python train.py --num_hidden_layers=8 --hidden_size=256 --n_experts=64 --experts_per_token=2 --d_expert=384 --d_shared_expert=0 --hidden_act="squared_relu" --moe_layers=[0, 2, 4, 6] --router_score="softmax" --normalize_top_k=true --routed_scale=1.0 --balance_loss=0.0111 --balance_bias=false --init_std_router=0.0313 --lr_router=0.000547 --num_attention_heads=3 --num_key_value_heads=3 --head_dim=128 --vocab_size=16384 --norm="layernorm" --norm_place="pre" --norm_eps=1e-06 --positions="rope" --rope_theta=500000.0 --rope_fraction=0.5 --qk_norm=false --attn_scale=0.0884 --tie_word_embeddings=false --parallel_block=false --init="normal" --init_std_qkv=0.0266 --init_std_o=0.00542 --init_std_up=0.0266 --init_std_down=0.00332 --optimizer="adamw" --learning_rate=0.00108 --beta1=0.9 --beta2=0.99 --weight_decay=0.2 --lr_head=0.0118 --warmup_steps=241 --schedule="wsd" --decay_fraction=0.678 --decay_shape="linear" --final_lr_fraction=0.1 --batch_tokens=65536 --max_seq_len=256 --doc_mask=false --train_tokens=643100000 --max_steps=9813 --dataset="wikipedia_en"
Below are experts of layer 2 (counted from 0) of a mixture-of-experts language model. Rows are named down (a neuron's output weights, with its number) and show model dimensions 0-255. Each number is 128 + 32 x the weight over its row's rms, rounded and kept within 0 to 255.
Before each expert's rows: "comes before" lists some tokens at least twice as common just after its tokens as in all text. This comes from a sample of Wikipedia text that the model never trained on. Tokens count by the router's weight.

# expert 62
comes before: " by", " to", " in", " as", " on", " that"
down0 [140 155 166 121 181 117 130  60 157  94 162  86 148 129 143 165  67 137 148 100 156  95  86 123 182 188 119 110  77 153 106 114 153 169 140 135 158  95  66  94 130  81 152 126 139  80 116 139 124 141 136 174 117 163 135 190  95 133 161 151 129 106 102 104 107  83 162 128 134  96 168 150 147 129 130  97 103 129 106 147 154 109 180 136 134 107 156 129 154 152 122 147  96 131 116 161 131  88 193 163  88 173 123 143  85 141 114 124 159 126 145 138 128 158 183  69 157 174 156 129 155  73 109 107  79  94 198  72  53 136 116 126 120 161 132 148 139 121 174 121 116 184 124 109 123 133 189 133 116 133  91  99  88 131 155 122 154 114 103 133 159 122 103 124 126 135  47 139 158 138  89 179  96 102 124 154 156 109 110 104 151 130 156 173 133  80 167 124 134 112 175 102  86  96 148 149  78 117  65 164 151 134 117 141  70 123 121  70 119 109 162 101 139 141 172  80 123 110  94 102  89 121 105 126 193  93  27 105 133 145 199 160 112 132 149 177 123 146 117 121  43 178 128  59 146  88 131 171 152 170 142 191  78 117  91 162]
down1 [168 134  81 130 121 106 120 195 148 116 130 132 150 118 135 125  70 121 127 111  50 139 116 138 137 129 168 144 152 132 105 110  83 168 182  95 143 109 115 124 112 196  59 103 148 124 142 112 105 113 142 111 116  95 150 154 145 199 126 115 110  66 177 122 142  92 140 165  90 114 143 169 149 104 136  53 123 110 128 115 134 156  98 145 152  48 109 143 132  98 156  58 125 138 166 144 123 170 114 109 160 164 157 187 176 171 131 124 143 163  95 174 145 163 115  80  80 114 127 152 121 115 162 109  83 141  70 174  76 129  96 141 122 208 171 131 166 143 152 120 128 173 119 132 131 152 145  78 120 177 125 116 134 121  94 117 120 100 147 115 120 163  90 152 134  75 159 138  93 163  97  88 111 148 165 148  39 161 152  86 125 132 112 138 109 119 127 162  54 101 126  73 141 117 125 178  84 104 138  76 166 134 131 161  78 111 165  94 140 108 111 160 177 146 127 123 152  98  68 126 157 137 109 132 131 148  68 169 137 135 189  80 136 109 122 108 122 110 235 183 126 152  95 109 156  71  97 146 139  88 150  78 195 100 126 179]
down2 [172 136 182 174 208 115 116 154 171  85  82 128  92 144 188 131 113 148  73 142  96 137 102  99 148  95 160 147 148 151 125 156 141 157  85  88 126 134 114 173 149 130 113 133 107 142 123 133 138 138  84 112 162 165 165 134 192 163 179 189  96 104 109 147  56  84 112 125 172 203  80 124  96 107 128 112 171 174 162  63  72 149  88 113 127  68 103 146 112 105  79 137 120 144  85 176 115 155  65 114 158  71 174  59 211  97 156 121 134  72 109 172 101  97 192 199 110 162 117 129 142  75  98 133 146 163 119 123 137  65 141 142 164 112  92 113 118 127 153 152 141 119 137 114 128 101 120 125  86 138 125 119 136 106 107 110 136 137 117 100 144  92 107 143 148 151 139 150  66 158 138 115 143 201 109  50 149 125 189 129 137  58 106 136 144  75 143  98 102 142 102 124 158 129 153 123 163  98 114 128 152 113 109 117 127  78 127 127 175  93 175 143 114 136 122 129 128  91 153  72 149 115 160 154 114 149 143 143 164 108 131 120 114  62  89 141 115 157  72 123 100 154 102 150 155 128 168 201 116 113 176 162  86 146 102 100]
down3 [104  81  89 178 153 165 136 175 138  65 158 152 172 173  69 132 134 132 135 122 146 131  68 167 107  98 167 136 160 118 181 167 178 160 120 157 123 169 160 149 135 154 166 102 155 140 104  93 193  95  71 161 143 205 148 125  93 108 135 144 118  92 134 132 110  77  83 153 162  99 188 125 116 146 189 113 119  74 144 111 154 155 111  92  93 150  70 107 104 141 130  85 115 109 109 135 119  77  65 172 176 127 139 105 117 119 104 122 172  73 130 104 137 118  84 115 119 183  48 111 157 150 132  51 118 164  73 139 123 111 139  96 142 125  57 107 115 141  78 112 162 180 112 140 143 127 130 147 100 115 111  72 117  92  79 168 111 125 173 144 154  91 189 136 132 100 190 137  68  94 183 119 107 146 126 130 144 165 132 117 143 184 131 123 124 135 161 169  89  96 135 197  92 125  96 108 167 143 115 141 147 120 150 118 109 148  95 132 125 156 115 130 161 135 201 159 156 151 135  86 142 216 154  76 126  98 109  88 101 112  81 113 156 134 112  91 157 102 117  78 101 156 173 165  91 137 128 140 109 162  78 163 120 157 134 116]
down4 [115 126 127 105 145 136 112 121 120  95 129 157 119 148 199 106  76 163  82 124 128 173 146 141 140  70 121 130 119 175  96 110 138 104 118 147 120 163 120 232  76 114 153 138 119 169  91 128 145 150  69 103 121 145 174 147  99 115 139  92 147 115  93  83 112 123 158 123 108  91 179 131  41 108 126 134 177 119 138 156 110 110 120 141  69 124  95  67 169  90  91 160 183 177  61 143 173 101 159 147 109 128  95 131 122  92 181 123  78 154 150 110 116 155 111  93 103 156 148 109 111 160 101 132 149  83 107 103 117 131 135  96 144  87 134 140 131 149 192  68 157 136 132 124 118 124 103 141 118 135 116 179  79 109 197 199 212 150 127  92 101 133 112 129  83 134  88 122 109 119  48 177 135  94 128 134  76 123  98 163  81 123 159 175 103 140 137 139 149 165  87 127 148 109 126 161 114 167  84 126  85 109  96  82 211 168 154 155  81 128 118 136 101 146 103 114 101 149 104 141 176 103 177 151 125 146 130 125  88 130 138 101 114  87 151 150 133 150 122 105 190 126 151 167 176 176  67 213 125 164 144  81  91 160 169 157]
down5 [ 70 111  80 142  89 119 114 145 188 113 124 122 155  86 155 128 101 134  59 121 123 121 154 138 102 142  67 161 117  96 125 152 101 163 126 178 152  58 174  80 148 230 136 113 146 172 117  67 170 104  85 101  48 180 119 142 110 178 115 145  61 124 109  37 128 151 138 121  94 121 185 116  70 166 121 131 163 128 111 138 115 112 113 149 103 131  99 151 107 148 110 170 111 176  84 148  98 130 135 111 201 132  66 157 129 129 142 184 114 120 134 122 106 126 105  81 132 121  85 118 187 119 130  85  78 148 176 174  98  95 132 146 160 190 106 130 149 130 119 117 154 162 131 102 141 153  63 138 120 157  85 126  97  91 126 115 156 111 214 195 208 147 126 167  92 127 104 140 160 133 135 159 102 137 160 137  88 132  87 159 121 170 129 169 125  89 182 146 131 128 132 117 147  67 152 141 131 115 163 107 129 121 128 140  78 112  87 109 127 151 133 131 171 143 189 170 123  96 107  98 125 185 103 130  96  92  96 147 126  50 121 148 195 117 128 108 168 125 158 147 101 116 148  80 111 111 120 139 148 143 103  82 156 123 152 145]
down6 [103 156 106  92 107 119 141 166  77 175 149 166 152  99 157 108 129 141  77 131 124 109  80 169 113 141 118  67 109  89 171 148 187 130 141 139 143 106 142 113 124  98 179 116 130  95  96 102 113 136  86 180 158 132 169 158 141  89  75 121 178  95 111 145 181 150 167  65 185 115 167  92 100 140 144 136 165 155 177 165 138 138 145 110 117 122 121 110 161 146 175 166 150 106 170 218 126 188 147 126 117 127 175 169 117 162  97 108 114  82 110 151 115  97 127 224 135 162  85  78 101 143 129  71  85 126 126 180 108 119 121 120 202 188 156 171 155 139 101 104  79 140 113 111  82 107  98 114 109 134 103 111  88  89 123 159 148 120 132  68 147 119 108 106 163 107 118  59 100 119 187 103  62 140 140  92  50 144  79 148 110  83 120 108 146 140 185 135 117  93 147 150 169 140 172 139 124 138 108 143 203 206 119  84 113 138 130 147 140 146  62  68 188  83  86 146 137 120 129 110 134 117 138 142  78 101 139 153 137 124 105 146 180 148 160  89 118 117 147  97 147 129 121 129  71 151 126 153 116 130 152 147 132 142  64 119]
down7 [158  94 103 111 165  80  62 133 141 184  79 150 173 121  94  78  63  75 122 147 107 105 170 111 110  92 173 126 149 136 122 138 118 125 109  73 103 143 132 108 110 105  41 134 148 128 122 151 135 109 133  74 127 144 116  99 122  94 127 113 142 161  78 106  99 160 131 225 177 116 118  95 140 146 159 112 100 134 159 101  88 155 108 101 170 156 150 103 102 142 109 166  67 140 122 106 129 202 122 146 125 120 145 129 194 142  75 131 146 102 157 121 133 163 124 117 110  81 119 117  79 126 120 182 163 122 113 138 182 163 122 172  74  93 105 164 134 108 167 141 150 151 123  66 118 193  96  85 148 159 135 147 141 129  68  85  60 171 113 137 112 144 122 154 128 183 176  74 118 133  92 139 120 112 153 181 216 150  96  63 150 137 131 161 149 117 146  90 135 123 173 140 127 133 112 166  72  99 104 144 160 124 159 144  84 127 112  92 212 187 187 198 137 106 133 117 144 135  98 122 184 122 143 132 142 127 130 140 108  56 134 127  67 124  74 140 120 122 141 161 120 161  91 138 146  97 148 102  95 168 131  99 147 182 170 153]
down8 [132 152 164  91 118  90 101  63  58 151 126 117 159 173 131  73 206 147 127 112 123 142 120 170 141  89 169 124 145  88 207 131 116  88 126 141 146 125  61 145 152  90 123 163 149  81 140 166 111 146 144 114 106  95 117 125 161  92 128 132 117 115  95 218  79 116 156 111  99 199  93  34  88 126 106 157 105 170 156 134  96 119  91 107 147 118 135 153 107 147 119 151 159 100 146 164 176 102 121 100 144  94 141 130 128 141 151 138 111 163 125 112 149  96 142 144 152 157 146 134 139 180  84 144 119  89 173 113 119 164  78 139  90  88 212 140  81 108 149  91  83  87 114 144 147 168 157  87 118 152 103 126 137 130 108  89 109 184  58 110 147  84 116 109 170 156 116  92 117 221 149 137 136 148 129 111 145 150 139 132 134  89 121  86 151 120 127 136  79 167 140 107 117 113  97 144 147 174  82 140 149 146 150 104 165 153  83 144 208 111 156 122 107 130 119  79 141 130 122 164 173 115  41 114 167 126 191 103 201  85 168 164 138 132 154 160 113 156 106  90  65 152 168 118 104 115 160 133 101 112 172 108 176 113 101 106]
down9 [131 111 126  49  98  79 116 111 142 135  82 160 120 123 120 202 146 149  61 100 176 128 144 171  87 125 143 118 134  99 124 204 123 139 113 151 127 139 148 136 157 177 182 128 120 110 124 110 126 110 111  84 104 115 117 153 134 107 151 134 124 159 126  54  90 157 155  59  76  95 141  92  92  71 119  99 135 149 114 177 174 113 120 140 114 186  97 159 206 147 141 148 178 219 114  90 177 143 126 177  95  87 154 128  89 117  90 138 123 153 150  95 144  98 137  66 110 214 163 128 115 116 105 175 124 120 121 186 180 114 100 157  79 117 139  76 108 157  96 156 112 129 142  76 114 150 109 133 111 150 127 128 113 165 137  86 150  81 154  92 166 172 150 134 147  85  74  80 109 115 132 219 172 133 116 126 175 121 108 196 107 112 175 122 195 174 139 120 189  94 172 123  94 182 101 116 121 110 122 112 114 132 114 119 107  29 130 157 105 136 135 128 144 136 125 134 144  89 148 146 145 102 118 147 147  99 118 140 174 151 128 147 142 110 139 104  98  93 136 136 131 114 134 143 158 103  50 100 113 113 150 168  76  84  93 145]
down10 [113 105 119 105 139  80 126 204  91  88 140  92  54 147 170  96 127 110  80 128 144 145  68 140  92  62 135 169 130 107 112  93 157 123 197 149  92 149 102 153 137 131 120  94 180  92 112 137 158 166 141 123 150 152 141 135 131 131 110 114 154 144  58 226  97  91  84 104 129 119  51 177 112 136 151 152 120 147 151  93 122 105  78 136 145 176 162 185 148 106 129 115 111  76 175 195 121 116 116 157  82 124 185  93 180 152 126 139 141 107 161 115 140  63 145 127 181 152  67 121  83 191 107 107 189 115 115  89  53 140 130 140 121 115 123 121 148 123  89 148 169 138 112  87 105 129 121 162  83 134 106 125 118 114 123 127 118 138 103 102 120 115 129 171 156 148 155 150 165 174 184  62 152 162 134 108 158 101  87 133 122  64 174 110 106 108 117 102 117 159 135  58 181 147  87 125 125 111  94 187 197 111 147 109 178 105 133 170 129 120 188 111 148  75 116 124  98 136  94 166 131 141 155 125 136 183 157 151 133 149 124 154 149  75 110 134 150 189  86 110 122 136  78 157 104 153 122 158 119 124 182 118 106 110 180 120]
down11 [ 82 131 162 165 138 124 148 103 176 137  79  85 109 118 153 115 107 106 165 137 183  94 104 106 132 130 149  78 103 117 103 143 142 166  66 152 131 169  93 157 143 120 101 143 116 105 135 151 161 100 131 178 111 107 112 217 184 174 228 144  74 169  91 132  47  98  74  93 146 194 128 135 217 183 152 141  71 124 107 148 126 159 114 134 120 169 156 112 182 184 151  75 102 117 156 130 129 148 121  86  87 141 136  83 116 106 153  52 187 102  91 137 126 101 109 125  70 144 101 140 174  88 127 183 130 154 108  34 147 145  97 161  85 129 110 149 120 142 173 149 112  90 100 167 144 109 125 143 125 105 102 117 125 144 149  87 107 123  95 157  91 112  89 100 100 150 129 149 117 138 142  82 100 140  91 103 191 125 175 110 161 146 108  83  94 139 101 114 118 104 115 114 166 141 122 188 133 126 160 134 114  76 123 104 158 167 140 105 137 115 129 146  87 175 123 128 100 124 157  73 114 185  84 141 132 110  98  93 131 155 156 184 169 157 109 113 146 209 119 132  66  93  94 118 130 116 147 154 119 109 154 163 177 126 114 117]